From a checkpoint of a small mixture-of-experts model trained on Wikipedia: 53.5M parameters, 4583 steps.
Below are experts of layer 5 (counted from 0) of a mixture-of-experts language model. Rows are named router (the router's row for the expert), gate (a neuron's input weights, with its number), up (a neuron's input weights, with its number) and show model dimensions 0-255. Each number is 128 + 32 x the weight over its row's rms, rounded and kept within 0 to 255.
After each expert's rows: a language model's description of what the expert responds to. This comes from a sample of Wikipedia text that the model never trained on.

# expert 23
router [107 136 149 136 199 190 170 128 180 168 123 114 144 143 135 155 164 147 130 174 153 154 134 121 103 110 147 146 172  59 110 159 133 161 161 140 108 146 135 170  90 109 183  82 154  87 190  89  90 152 129 136 107  97 108 141 164  61 112  68 109 171 136  59 104 179 123  86 100 143 107 134 158 144 118 136 123 152  77  88  97  92 120 128 118 140 183 127 138  88  75 153 114 108 124 130 101 119 142 137 137 125 136 122 164  90 141 154 117 181 149 126  87 162 146 152 138  95 141 114  97 106 194 113 137 149 118 121 150 114  96  58 130 166 156 139  47 190 183 147 135  76 113 162  81  69 164 109 132 168  98 105 149  91  99 127 140 110 148 138 143 153 161 157 108 179 139 116 146 150 146 176 142  97 175 164 162 146 101 134 169 145 133 134 189 154 153 154  98  96 116 130 159 145 108 154 153 134  72 168 197 173 129 106 155 134 182 147 108 160 121 116  65 114  60  85 116 168 117  96 110 188 129 167 117 153 159 127 194 178 156 176 116  87  81 125 184 154 145 140  91  95 161  81  98 122 189 166  92 157  99 148 112 154 162  86]
gate1 [135 145 112 125 106 130 158 178 114  91 115 160 158 157 175  84 132 170  92 118 188 167 120 162 124 104  91  79  97  86 143 132 100  85 147 157 127  66 107 140  75 141 101 117 161 110 161 120 124 105 124 155  96 116 190 132 197 117 130 113 134 126 144 133 118 137  50 134 200 149 172  97 144 166 174 119 123 129 157 131 127 159 129 153 149 145 162 152 103  32 121 164  78  58 166 118 143 134 138  71  52 134  83 148 121 130 111 143 150 126 175 120 125 149  81  98 112 156  91  67 169 114 101  82 157  90 148 159 131 114 148 176 136 154 115 117 119 115 133  87 115 138 109 153 151  87 114 120  90 108  93 123 116 121 177 105 115 122 152 165  94 139  92 100  57 119 125 138 152 157 128 120 150  96  86  99 144 144  82 136 129 118 105 146 158 127 129 135  89 170 133 120  84 139 131 109  80 169 104 143 144 132 118 135  25 110 210 108  97 117  56 113 182 194 120  52 130 190  94 138 134 101 207 128 168 141  75 161 140 112 157  55 132 122 156 154 182 151 124 179 103 151 156 112  89 140 113 113 147 126 100  99 179 124  98  88]
up1 [112  82  89 140 127 128 179 124 179 145 178 170 161  86  55 162 136 201 109 168 153 107 219  68 116 142 100 167 117 157 111 144 121 142 159 191  95 151 108 100 131 185  81 176 153 125 152 142 177 135 117  74 166 158 148 204 103 171 134 163 148 146 102 124 150  85 146 121 143  63 109 144 159 131 160 152 120 173 123  81 166 112 153 109 128 174  97  56 105 133 183 177 159 182 149 134 109 136 113 126 134 156 194 126 141 207 174 184 169 170  93 104 147 141  92 150 150  90 158 133  97 149 154 139  77 109 131  84 151  67 150 150 143 140  71 103 122 120 166 110  98 100 109 155 181 162 157 102 148  61 138 106 110 134 150 121 143 130 139 144 118 162 146  89 114 159 134 128  85 145  77 127 123 123 102 156  78 132 175 137  79 145 186 160 137  86 142 139 151  92  83 149  81 189  90 163 153 147 116 115  79 110 126  85 167 134 121 111 124 105 105 146 135 168 165 142  87 171 138 141  98 132 109 169 141 167  94 164  96 116 169 132 120 180 140 162 184 127 133 151 109  76 139 130 143 129 129 107 123 184 157 132  91 117 131 132]
What it handles: Inner Latinate word pieces. Middle and final pieces of long Latin-derived words, such as confl-ict, inc-orpor-ating, palp-ation, res-urg-ence.

# expert 13
router [104 124  69 129 178 144 125  93  89 105 165  98 144 159  86 105 145 109  36 100 107 139 181  77 120 143 117 112 117  98  92  95 181 140 126 177 130 159 114  86 144 127  95 101  94 142 157 117 168 182 177 117 152 163 173 126 166 130 107 147 175 159  99 146 132 132 173 105  86 105  90 131 100 183 120  87 106 147 164 182 137 204 108 185  68 141 114 140 146 112 189 108 132 116  91 124 199 132 153 101 124 153 100 139 102 192 129 175 139 111 172  76  99 112 120  54 151  73 114  99 159  89  91 117 149  88 156  83 109 145 145 212  75 122  80  96  93 116  71 132 152 157  95 114 185 139 106 175  54 124 182 141 113 117 117 136 114 137 104 137 137 176 153  95 155 160  98 106 139 139 142 139 138 128 124 135 144 135 140 165  50 119 123 170 114  93 123  90 123 138 161 135 120  97 114 187 107  97 115 182 136 124 114 179  96  87 127 122 149  95 178 128 119 128 148 157 104 173 164 161 140 128 106 122 164 120 136  70 166  94 175 115 130 100  36  87  97 143 140 110 155 170  78 142 124 145 112  76 113  85 136 154 154 122 111 129]
gate4 [210 149 170 162 123 132 105  60 182 173 170 118  57  93 157 169 169 126 110 132 130  92 145 124 103 169 126 115 102 125 105 156 112  28 145 144  88 132  65 107 154 146 120 144 146 169 113 191 176 155 154 136 175 129 149 173 146 150  88 156 148 126 176 144 165 118 158  76 148 146 210 172 141  98 142 126 121 124 178  68 133  93 146 155 123 123 200 156 113 117 117 121 119 104 134 114 211 189 118 164 113 177  81 138 123 155 136 136 120 179 111  95 148  90  98 132 160 104 123  96 115 114 125 169 121 146 180  93 107 138 113 117 112 146  66 112  96 141 119 161  79 161 129 165 121 148 144 134 136 112 104  90 109 115 122 168 105 172 149 168  88  91 150 104  67 151  92 182 139 120 157 145 105 189 102 150 114 110 148 180 134 150 121 143 102 131 139 142 163 115 119 134 117 106 105 103 113  94 127 117 133  86 155 158 115  82 106 124 214 165 152 146 129 122 130 135  57 195 132 116 110  99 183 157 177 121 147 132 153 129 157 132 102 123 136 171 111 204 134 123 166 174 127  82 123 140  71 127 169  74 148 163  47 119 145 162]
up4 [173  65 149 141  72  84 114  54 101 157 139 138 146 194 167 115 160 182 132 174 149 126  83 146 108 141 161 128  92 109 115 187 122  77 145  95 108 123 121 104 181 112 160 160 156 130  88 134 152 117 140 126 167 161 177 125 152 157 139 139 173 134 194 123 136 145  89 123 129 118 121  75 147 115 107 141 152 120 197 109 171 118  92 117 118 141 160 126 159  95 155 181 116 130 175  66 140 163 119 174 157  90  80 196  90 143 142 129 154 105 161  91 134 122 155 103 137 151 131 146 163 115 131 124 127 169 127  85 131 128 153 114  16 129  91 141 101 105 168 163 126 170  92 134 174 150 174 177  76  95 140 163  72  84 127 164  84 136 168  87 118 145 108 136  94  93  64 179 137 124  42 129  87 217  87 148 182 119 121 188 148 123  88 142 116 212 159  72 128 142 118 117 129 128 113 104 131  89 117 168  86 102 160 144  89 122 103  79 128 113 135 143 148 132 129 152 133 194 139 149  91 103 159 141 149  80  81 118  98 115 149 101  92  89  81 136 100 156 113 135 101 148 129 126 143 137 100 141 172 126 145 114 140 162 159 169]
What it handles: Physical description words. Shape, material, color and position words describing buildings or organisms, such as round, brick, roof, glass, front, white, rear.

# expert 5
router [ 85 103 184 114 170  86  98 178  94 161 152  85 158 152 104 135 209 120 157 127  88 157 165 102 181  69 102 122 151 149 140 105  97 149 104 129 154 123  76 121 140 141 121 146 111 143  56 113 150 144 112 123 151 141  73 127 100 147  83 153  92 121 114 162 154 101 125  90 142  81 122 123 147 187 166 105  65 151  88 120 106 147 180 112  80  97 121  92  96 185  93  94 174 191 173 146 128 110 173 164  76 148 123  91  47 123 121 176 160 110  84 122 108 103 102 148 126 142 169 137 116  91  80 159 114 165 135 161 115 122 160  86 131 152  49 123  99 170 136 107 133 140  87 112  98 122  96 171 129 155 157 144  98 107 156 118  88 142 103 129 144 101 146 146  59 141 104  77  72 138 128  78 103 123 141 154 102  46 128 152 123  89 139 135  97  99 139 193  99 143 143 140 103 126  86 113  98 106 161 135  69  76 155 122 181 159 148 160 162  72 149 117 147  93 112  96 154 147 136  62 105 149  75 160 125 103  88 139  87 122 116 129 175 138 162  91  93 103 142  97 161 103 123 131 138 191 157  89 162 114 155 135  97 136  69  64]
gate0 [139 112  75 106 155 171 132  82 194 106 146  76 168 169 146  92 151  25 144 135 160 176 117 135  91 101 125 219 144 135 209 161  94 114  73 133 120 114 185 110 168  86 141 120 148 117 105 131 125 152 107 144 117 155 104 136 135  95 140 178 165 133 157 121 157 160 193 137 170 117 193  70 111  81  54 100 133 152 123 138 105 128  80 148 107 159  83 124 121 131 128 173  69  84 139 126 101  92 113 158 167 162 100 148 132  76 111 138 145 119 132 105  88  78 151 128  95 107  85  76 152  97 153 113 123 173 159 112 143 140 149 118  43 154  98  93 112 111 140 180 140 159 160 130 100 137 134 144 109 157 160  92 114 125 133 124  65 130 117  94 100 155 173 174 143  90 238  85 147 116 110 130 117 102 103 110 182 121 107 101  73 102 133  94 155 115 120 122 121  95 162 144 125 184 166 104 146 139 109 108 160 171 154 119 123  89 139 128 124 102 115  77 191 158 112 159 140 137 113 100 140 126 166 183 156 101 177 137 132 124  58 123 121 151  76 167 117 108 165 145  84 158 165 134 150  87 165 127 128 116 131 111  99 103 175  99]
up0 [121 110 126 121 113 136 143 140 148 131 128  93 114 155  83 102 203 100 173 114  80 147 147  99 128 146 157 126 124 137 215 133 145 108 135 162 150 116 119  98 103  94  94  57 145 182  84 159 106  99 135 167 122 162  59  76 119 121 136 130 135  87 172 117 137 126 128 125 124 140  75 128 170 168 108  50  95 160 140 137 138 128 162 121 113 101  83  68  78 120 122 133 146  89 135 200 119  54 148 138 111 181 100 150 125 154 155 182  64 174 132 124 150  84 133 155  82 122 121  93 159 120  79  97 203 149 224 137 116 175 180 111 139 128 101 106 171 133 152 157 120 175 153 137 130  92 126 106 130 148 145 105 100 142 106  95  63 135 178 118 190 123 160 110 154 122  98  50 109 125 152 105  87 129 171  98  94 142  84  95 127  70 162 146 165  87 176 143 151  93 118 162 100 147 147 134 142 122 139 147 126  63 193 129 158 118 202 164 148  74 155 191 155 110 122 132 170  85 100 128  85 136 166 203 123  72 161 116 125 126 107  96  91 159 132 122 142 111 111 105 139 128 127  91 149 162 140  69 122  98 131 121 110 124 135 102]
What it handles: Mid-name word pieces. Inner pieces of proper names, especially German and English place or institution names after St, such as St-ad-ler, Wor-ces-ter, St-ift-ung.

# expert 31
router [101 116 174 158 184 157 103  98  95 130 148 124 102 116 137  41 139  74 189 181 163 143 129 178 135 137  90 193 147 133 176 122  96  74 133 113 123 106 113  85 143  85 120 102 108  88 157  64 104 113  89 173 138 137  82 100  88  91 139  84 132  91  89 102 111 172 112 167 137 188 121 151 109 126 127 186 169 150  60 124 114  77 106  38 156 160 171 127   0 177 122 154 129 108 170 182  78  63 131 102 180 119 145 154 166 155  84 100 133 145 108  99 121 145 148 128 129  85 140 131 149 213  93 105 111 138 128  83 146  97 153 121 148 150 151 189 190 152  77 115 150 142 162 158 119 117 127  93 144 162  92 183 124 133 120 102 112 131 169 113 196 129 133 159 134 102 112 163 133 113  56 147 138 122 149  87 128 110 175  91 149 151 200 136 152 182 134 115 142 139  86 137 128 131 115 146  87 126 156 151 139 112 168 128 174 122 116 111 151 141 126 120 159 147 117 124  94 134 170  79  93 147 162 135  95  96 145 128  79 135 125 161 115 105 106 148 108 155 112 147 128 122  86 121 176 147 155 141 112 156  89  97 147 149 159 109]
gate1 [142 125 106 110 107 136 122  64 131 117 139 153 124 169 110  98 100  97 101 204 146 132  63 116  96  67 159 133  90 137 144 186 129 166 156  69 109 104 159 184 193 157 112 116 159 112  86 126 232  97 132 181 176 161  92  82 149 118 129 112 105 128 119 171 127  98 149 133 136 158 133 110  71 117 105 121 146 133 110 153  57 168  71  61  95 123 135 164  69 127  97 116 158 120 146 114 100  61  89 130 144 137  71 113 147 136 139 150  81 158 139 135 131 161 141  81 108  91 185 103 127 147  78  75 114 150 153 100 136 104 159  82 141 112 119 115 128  96 136 150 144 154 129 114 169 129 125 126 107 149 147 158 102 139 163  89 122 130 142  77 105 135 143 168 130 190 154  46 124 102 109  85  76 132 154 141 160 167 106  79  99 116 164 132 117 111 172  96 139  98  96 157 173  99 166 126 118 167  53 132 196  74 133 153 136 122 127  76 135 101 129 126  81 112  96 165 184 162 122  85 122 134 135 131  74 100 164 153 156 127 182 142 211 128 128 157 158 103  63 123  93 154 123 129 115 136 180 117 105 187 165  98 130 142  98  85]
up1 [ 75 143 125 128 135 163 136 106 127 155  82 124 145 135 136 124 124 134 108 133  78 119 181 137  91 146  92 154 136 134 105  88 167 130 108 161  98 155 109 132  90 137 134 140  96 108 108 154 156 142 177 164  97  83 140 103 137 172 102 150 160 149 168  71 152 184 123  49  60 158  93  74 173 126 133 134  97 100 164 105 126  95 104 134  61 130  88 146  88 147 162 101 146 184 125 170 109 144 163  96 121 152 162 172 194  90 126 176 118 155 163 145 105 103 109 187 176 108 156 100  73 104 120 153 164 134 126 169  38 104 166 187  90 165 120 112 114 206 109 137  99  98 145 135 120 125 136  82 139 120 125 110  88 139  96 159 124  73 149 158 143 107 103 141 188 150 100 162 171 146 148 194 131 159  77 173 117 103 158 119 152 147  90 178 158 110  66 148 105 191 117 134  58 172 142  99 179 107 110  81 148 130 108 184 102 135 122 203 161 148 170 136 148 160 131  72 101 141  66 127 151 165 106  54 121 196 102 132 195 142 111 119 101 103 129  98 134 114 141 123 146 117 125  97 120 116 165 122 122 136 180 150  95  94 116 133]
What it handles: Consonant-initial word pieces. Opening consonant pieces of words, especially p, c, v, f, sp, qu, such as McAl-p-ine, Egg-pl-ant, cl-othing.

# expert 14
router [143 126 184 134 187 124 118 121 119 152 183  92 103 166 172 172 203 112 133 117 112  64  68 145 112 100  92 174 113  71 129 124 100 102 131 147 117 145 135 149 107 138 113  97 120 133 176 123  87 116  82 160 199 167  82 151 124  59 123 107 102 166 151  77 101 135 132 115 157 106 138 107 137 138 161 165 128  68 132 153 128 158 126 103  74 131 102 117 126 134 116 121  96 136 169 169 105 106 126  80 133  80 189  77 191 106 171  73  66 158 164  92 145 131  86 150 147 124 175 140 154 123  81 112 125 157 108 174 108 132 114  70 184 189 123 166 128 118  93 113 186 133 165 116  74 130 140 124 140 153 110 172 177 115 145 156 120 140 160 112  77  76  87 139 121 134 161 135 134 155 144  99 117 165 146  92 187 125 127  97 158 118 184 142 144 167 147 212  91 147 141 103 137 159 130 121 123 145 141 183  75 172 113  86 147  90 187 149 183 104 109  79 118 136 154 150 166 161 146  61 100  98  75 121 133 133 153 173 115 155  81 184 180 137  89 140 104 157 179 169 129 107 120 162 132  76 137 106 130 173 165 105 136 132 152  92]
gate1 [142 140 147 114  85 105 135  70 123 164 119 122 105  79 122 114 154  48 153 141 124  94  91 168 122 201 151 169 110 167 134 153 165 114 143  98  47 174 101 120  70 137 130 162  76 167 169 113  42 123 145 155 121 173 209 121 123 120  89 121 175 107  74 125  61 179 158  96 116 144 126 143 112 132  75 105  92  90 157 105 175  86 118 130 130 111 155 146 121 120 191 175 139 154 168 162 114 177 166 133 199 114  61 128 183 165 137 122  62  85 125 122 149 122 136 144 121 114 160 189 111 141 103 106 130 164  74  86 102 179 156 148 156 117 143 160  84 129 126 105 140 115 155 136 128 122 135 163  88  88 135 113 184  93  92 144 147 136  82 132 164 156 107 137 108  77 134 144 135 157 159 147 105 118 159 117  98 154 139 120 136 103  93 103  84  80  74 143 110 135 122 129 113 178 144 143 129  88 153 171 133  67  71 136 140 156 122 105 113 120 115 118 118 116  97 139 151 138 166 108 128 122 128  79 115  48 150 100 159 175  87 146 157  92 152 170 166  82 146 129 187 135 145 140  64 183 115 125 131  91 136 104 109 133 152  42]
up1 [ 87 119 138 110 144 102 147 158  82 111 169 123 126 123  64 122 134 158  90 153 130  77 139 136 177 126 107 144 127 153 121  90 139 166 103 138 140  65 118  93 155 157 155  82 129 132  27  87 124 101  82 105 117 103  60 154 152 146 201 188 104 127 130 136 147 129 138 150 117 111 102 136  83 118  90 123 155 147 120 125  93 122 145 112  87 147 124 148 137 114  19  37 129  99 117 109 163 129 101 173 170 113 149 104 110 143 109 141 157 144 107 180 144 234 103 131 103 159 106  93 136 106 194  99  97 128 179 120 135  68 143 132 119  89 116 173 147  92 126  54 113 147 189 160 142  94 112  77  94 136  91 115 110  94 142  98 177 172 139 133 170 139 145  86 128 150 192 133 127  77  86  79 159 131 103 216 137 125 131 146 157 105 143 123 135 140 142 128 161 122 102 135 149 140 149 121 141 119 106  43 127 162 144 118 145 138 139 108 114 141  80 111 155  97 159 126 102 106 106 156 107  93 101 229 172 118 107  96  79  99 164 135 141 190 169  98 135 157  82  72 114 168 129 115  97 127 149  90 143 143 154 157 159 150 129 150]
What it handles: Romance name pieces. Pieces inside Spanish, Portuguese, Italian and other foreign personal and place names, such as Cas-an-ova, Mend-o-za, Mat-os, Juan.

# expert 30
router [117  74 151 134 105  83  93 134  80 158  74  85 117 100 134 154 128 130 125  58 130 105 160 120 156 110 173  89 152 130 115  90 192 112 127 128  93 128 138 100 121  76 126 104 101 135 124  90 118 107 181  97 102 135  79 119 174 114 159 153  99 135 121  69 136 138 137 120  73  99 101 175 124 134 104 142 111 123 131 131 160 156 106 183 106 156  84 135 181  85 177 141 121 118  92 166 148  72 198 113 126 147  67 114 145  85  88 148 138 119 151 107  83 108 133  64 111  78  99 125 134 143 104 134 114 182 204 193 159 142 102 216  99 135 117 114  86  69  97 152 141 113 153  45 196 100 169 174 144 154 161  83 173 143 166 135 101 104 147  80 166 140 158 137 112  82 125  84 136 103 172 125  87 142  81 114 121 149 140  85  97 161 182  89 174 138 133 137 153 120 139 123 150  77 138  67  94 141 124 162 159 159 129 152  93 107 102 111 185 160 115 105 163 116 150 131 105 104 147 209 166  92 148 162 127 106 176 165 132  96 112 132 126 132 104 100 166 138 112 125 199 150 102 171 151 159  81 123 129  92  93 172 176 141  91 134]
gate7 [ 84  59 158 144 129  97 126 171 107 151 124  86 141 180  80 109 156 150 107 153 115 168 167  88 139 158 127 172 100 114 150 166 120  96 128  97 127 204 116 184 141 150  90 116 132 101 142 120 122 146 143 137 164 111 116 114 102  85 148  94 139 108 203 139 137 153 106 140  96 175 177 131 119 158 110 127  81 130 140 169  79 133 143  96  88 202 100 159 124 135 120 118 124 101 166 163  71 101 142 103 153 208 158  75 141 155  78 151 112 123 164 164 119 158 105 145 160 108  49  95 167  98 116 195 142 186 153 153  83 114 165 100 138 163  52 120 131 114 137 166 167 108  75 127 124 104 112 120  99 121 109 100 152 130 190 157 129 158 161 127 161 123  69 164 177 173 141 115 161 152 115 122 132 136 141 163 129  97 107  83 146 143 135 141 176  93 100  49  77  98 123 105  72 191 132 167 136 132 123 124 167 150 143 180 135 118  99 109  80  80 101 110 142 124 143 108 156 183 118 113  94 135  78 141 154  80 111 159 112 147 150 138 167 115 103 157 163 131 199 139 157 108  80 146 119 136 127 185 140 154 112 209 150 169 174  57]
up7 [113 118 160 119 120  87 128 152 117 103 162  63 103 162 148  94 134  85 126 158 121  98 118 195  86 144 149 116 169 112 190 161 102 153  98 133 128 102 162 163 109 111  86 142 209 108 136 111 152 113 149 148 121 129 107 190 136 142 158  97 103 131 118  76 128 140 150 116 135 177 143 122  86 132 121 121  75 109 144  98  99 136  63 109  65 176 142 163 136  97  89  61 213 187 152 122 121 125 123 158  76  80 133  82 126 158 134 100 126 162 165 170 136 113 114 147 153 114 115 141 157 150  90 117 123  47 106 162  84 141 181 129 104 130  63 199 216 111 108 119 168 149  49 124  75 106 103 107 123 118 171 134  99 195 155 115 122 158 156  98 191 119 171 132 180  87 130 138 174 149 134 106 160 164 136 157 140 129 196 106  80 162 125 157 154 181 100 114  88 105 112 138 154 172  83  96  84 118 179 183 105  93 109 168 140 163 119 144 109 156 126 125  80 133 100 145 187 105 125  89  87 139 165 160 107 108 143  95  77 120 121 143 100 110 147 106 137 135 133 157 129 123 142  87 108 109 146  73 103 152  97 130 142  62 120  86]
What it handles: Determiners, quantifiers, numbers. Articles and quantity words before nouns, such as the, some, other, one, than, plus numbers and pipes in data tables.

# expert 4
router [142 164  80  90  95 153 129  97  94 161 151 167 118 102 155 145 121 105 130 114  91 145 128 159 148 136 194 105 122 189 147  80 121 159 163  99 141 117 150 144 118 147  97  77 159 167  96 112 165 124 156 129 167 131 173  97 123 142 143 230 141 126  77 156 176  63  93 159 106 149 155 151 126 140 135 157 108  69  95 139  85 187 142  99 121 132 126 134 117 221 106  66 219 117 171  88  91 120 130 135 120 131 130 118 190  82  80 115 196 113 119 161 165 127 119 120 156 125 141 145 113  78 140 153 129  83 136 146 104 140 161 159 171  64 126 126 161 123 124  70 128 117 184  88 188 165  95 102 115 125 162 144 144  63  95 120 144 194 189 119 109 161 107  97 144 194 118 155  90 122 110 128 138 144 115 120  98 111 150  80  69  57 139 118 124 166  78 111 106 159 152 189 139 119 114  86 130 176 134 100  83 109 159 115  98 138 107  99  92 165 107 103 122 103 133 161 114 103  96 149 138 177  98  98 116 178 170  87 107  80 104 145  98 108 107  84  92 114  88 101 157 152 129 122 130 174 165  99 107 104 158 136 126 107  98 182]
gate0 [127  85 135 132 120 127 139 126 137 160 157  99  97 115 157 125 148 152 182 153 132 134 132 191 143 140  64 153  75 115  98 169  60 100 122  99  83 104  93 111 194 118 135 128 143 144 134 145 135 106  85  92  90 102 180 140 159 119  95 122  85 150 128  68  85 145  84 179 137  94 186 139 111 111  88 106  89 104  97 165 113 132 150 155 105  76  64 131  91 152 121 146  89  96  90 191 106 111  77 120  54 108  86 165  92  99 128 109 180 110 102  99  83 113 138  58  78 124  73  97  73 105 145  92  95  93 110  73 137 177 148 118 111 136 145 158 125  79 133 123 185 117 129 114 128 131 156 150 181 136 138 115  88 187  98 109 177 146 125 193 179  95 182 149 119 127  96 177 156 191 144 109 151  88 168 190 142 114 142  97 147 154 143  80  93 107 102 113 154  98 123 117 146 173 106 104 133 115 151  77 137 136 130 120 117 225 101 163 104 157 104 133 159 141 108 113 145 133 120 132 134 105 130 131 112  70 119 181 113 107 124  98 130 179 117 137 128 122 159 154  98 165 167  91  68 132 134  81 155  88 139  98  72 106 188  70]
up0 [ 94  97 163 100 101 125 155 128  66 113 108 129 110  75 140 133 178 114 167 138  71  59 100  72 115 131  92  76 105 128  99 184 119  85 115  93 145  60 118 128  82 135  62 126 136 110 132  86  76 145 165 137 115 161 130  94 134 233 131 198  73 165 130 138 105  56 121  99 113 115 118 168  85 142 104 137 143  75 126  53 121 110 166 109  85  79 128 137 164 120 151 111 112 105 122 157  72 102 173 121 180 120 103 147 147 139 110  84 100 107 101  73 146  79 170 154 128 118 120 145 117 131  79 140  59 101 100 131 141 129 188 103 125 129  44 139 130 119 123  73 111 105  90 139  94 153 175 117 100 178 134 181 176 108 165 138 117 133  89 132 105  86 135 104  66 100 112 136  92 106 151 135 104  98  46 121 148 114 134 141  58 123 123  67 139 113 125  93 109 126 114 140 160 180 110 120  57  94 117 101 131 113 127 135 109 105 128 152 173 163 153  56 158 157 117  96 142  82 118 111 131  93  83 124 144 125  89 105 160 177  83 113 110 126 180 101 103 126 167 122 155 131 113 136 131 148 136 164 123 138 171 117 181 108 148 137]
What it handles: Biography opening verbs. Copulas and life verbs after a person's name and dates in biography leads, such as was, is, became, born, died.

# expert 27
router [155  83 142 157  53 155 110 120 164 119 127 174 107 115 117 122  68  74 102  89 148 100 154  87 145 100 109 143 143  68 124 118 202  98 134 154 141  89 159 175 162 152 117 145 127 152  68 105 119  81 166  90  98  59 159 176 162 164  95 197 115  95 126 122 118 143 164 145 122 140 156 190 133 140 157 152  85 142 136  95 172 135 109 188 106  87  79  90  92 130 160 181 100 124 124  97 160  91 131 124 134 157 125 124 138 116 125 157 157  86 101 119 135 124 178  86 159 129  92 112 173 131 103  93 138 114 138  95 111 186 136 249 144 104 103  51 115 125 131 198 129 164 109 113 130 115 113 119 134 107 127 151 113 149 116 125 117  85  72 148  90 121 129 180 113 156  78 129 110  59 105 186 175  94 134 112 118 139 183 135 146 150  87 181 140  88  83  90 210 140 119 115 108 146 158 168 135 162 156  92 136 134 119 140  98  94 104 160 152  79 144 140 123 130 124 164 142 146 120 172 168 132 112 149 111  78  88 109 115 110 117 113 122 179  81 130 179 149  89 151 104 169 174 117  79 162 124 164 163  51 125 136 111 165 111 126]
gate1 [128 118 194 149 148 105 124 101 121  89 102 162 111 181 146 128  91 123  91 145 144 149 122 111 148 161  66 176 168 143 104 177 153 131 101 142 131 151 145 144 126  32 222 134 158 117 161 117 180  54 104 140 139 109 183 135 117  95 115  86 145 153 142 116  67 140 110  64 130 146 162 102 125 112  37 130 130 147 145 133 129  63 110 150 164 137 126 150 131 129 142 156 123  69 112 116 101 171 133 153 106 111 101 136 124 138 137  70 125 205 143 106 153  89 122 134 122 138 115 116 152 128 100 128 152 178  77 131 170 118  96  86  59 144 125 142 159 117  84 134  59  96 142 196 186 142 157 165 116  86 179 153  85 103 140 118 206 141 164 148 124  64 146 139 135 154 125 119 207 127 148 183 128  89 154 115 148 113 111 138 165 162 116 141  97 101  87 149 105 167  92 127 115 185 118  76 127 161 145 141 130 138  85 164 142 123 129  99 156 119 122 111 111 130 110  87 174 179 168 123 165  87 125 125  95 176 145 193  87 125  72 106  94 134 178 153 185 110 102 104 120 144 132 112  75 117  75  99  93 131 122 102  59 160 144 107]
up1 [117 125 160 151 128  92  91 138 100 119 134 119  89 146 163 110 138 142  97 138  80 170  95  98 143  96 182 130 105 101 123 160 130 119 131 135 117 170 154 163  95 127 141  83  57 164 175 118 124 142 130 120 138 123 122 134 115  42 101 124 134 133 165 107 179 145 106 136 134 112 132  24 130  62 122 107 128 125 133  81 194  79  81 109 151 116 124 108 105  84 143 149  77 176  48 113  53 128 103 114 118 183 202 174  99 106 150 161 118  70 101 124 132  63 171  76 135 122 206  85 114 141 145  85 153 107 131 123 124 137 139 107 140 136 129  87  91 122 161 103 124 114  90 110 142 130  79 181  74 202 155 170 133 104 148 101 158 103 158 143 184  86 108 138 176  83 125  79 159 102 145 145 178 147 168 146 143 117 115 141 114 147 138 165 123 133 126 145 146 202 177 112  60 138 173 156 140 135 160 185 119 200  61  84 118  90 147 108 162 165 138 132 116 176  94 169  96 115  73 135 136 136 124 101 155 160 126 145 117 119 127 145 159 124  66 115 106 149  84 138  87 169 178 113 138 125 133 114 146 161 123 120 107  63 141 107]
What it handles: Coordinating conjunctions. Connectors joining parallel words or phrases, mostly and, plus of, or, than, but, including, like, and list commas.

# expert 22
router [148  86 108 133 104 101 148 167 106  94 145  78 111 174 102 156  84 122  72 149 106  96 133 127 147 116 105 127 132 105 121  76 201 173 148 151  88 144  87 110 163 129 118 104 108 117 121 131 183 183 113 130 182 107 134 117 182 104 134 117 124 127 117  86 184 129 170 112  79 122  72 123  82 145  88 186  88 123 139 114  89 143 119 209 167 140 116 139 164  99 158 144 151 135 114 127  92 133 160  91 187 104  69 176 154 104 194 124 111 141 123 143 111 135  78  63 173  84 131 111 115 128 114 107 163  59 172 124 136 131 157 159  58 137 123 116 108 103 119 139 142 127 137 132 166  98  88 178 115 135 218 104 130 114 117 130 155  70 134 144 132 117 185  91  98 166  91 113 135 134 149 160 160  98 137 165 137 138 127 101 110  82 129 123 125  88 138 107 154 131 143 180 160  94  56 150 132 163  95  78 131 102 102 187 120  81  96 104 161 145 160 134 107 157  94  99 106 156 143 179 144 222 138 142  86 117 114  87 171 144  89  81  85  67  85 120 140 127  63  94 196 150  78 137 122 120  98 110 119  87 131 123 146  85  59 114]
gate0 [128 152 139  54 140 136 111 132  75  82  22 139 124 181 137 132 201 129  76  89 128 177 114 145 121 146  88 209  95 162 125 106 137 169 126 129 164 110 126 180 148  95 125 141  86 151 117 132 109 126 187 141  76 145  83 145  99 122 157  99 145 153 129 133 135 111 121 132 156 132 134 101 155  60  98 111 105 118 150 162 120  90 103 121 121 194 193 136 121 131  98 150  98 129 111 175 152 173 122 148  98 153 118  87 127 114  66  84 109  98 161 108 169  79  83 142 156 139 138 125 179 147 141 116  98 124 154 163 117 161 145 137 130 135 139 166 146 106 129 124  94  79 190 146 132  86 103 110 160 173 175 125  99 166 172 124 134 108 158 126 175 130 123 137 143 151 129  88 157 127 172 121 154 107 189 134 146 157 128  95 136 115  99 128 121 170 170 198 133 133  98  86 120  89 174 143 161 166  81 102 137  79 112 153 161 147 139 144  76 148  71  68 185 150 139  23 144 202 101 170 107 156 114  98 134  71 122 150  76 152 162 132 120 146  98  96 130 167 101 120 160 137 160  83  77 141  74 144 109 125 145 174 169 197 123 126]
up0 [131  61 109 158 108 163 148 159 100 150 139 127 148 118  77 116  31 135 187 156 125 107 156 109 154 112 112  52 107 166 172 110 103 148 126 161 101 138 132  69 112 132 168 164 182 102 120 162 148  99  95 157 180  74 132  64 103 127 109 148 105  89 165 169  85 134 137 116 162 120 122 155 111 114 108 149 129 113  75 107 140 157  93 164 114  77 108  60 168  84 224 105 147 182 137 181 112  88 123  93 144 112  94  94 146 162 117 157 179 125 123 153 138 191 197 170 109 131 140 159 154 117  92 150 103 117  98 112 148 118  93 159 131  87 111 137 103 160 100 112 146 121  74 156 112 145 119  85 110 104 157 146 182  95 134 158 129 161 113 101 111 148 162 116  90 154 106 167 100 188 105 100 132 118  86  98 119 113 195 159 123 143 143 181 139 147 103  95 116 134  91 125 118  82 108 136 168 156 163 123 118 152 130 151 127 138 139  66 208 117 218 211  57 160  94 192 118 113 130 103 122 103  77 172 122 160 122  81 121 131 115 150 128 160 141 100 149 120 141 126 129  84 184 139 131  94 166 180 117 132 129  96 129 117 113 100]
What it handles: Infobox and data punctuation. Colons, pipes, degree and minute marks and field labels in infoboxes, coordinates and tables, such as Coordinates:, Molar mass:, Elevation:.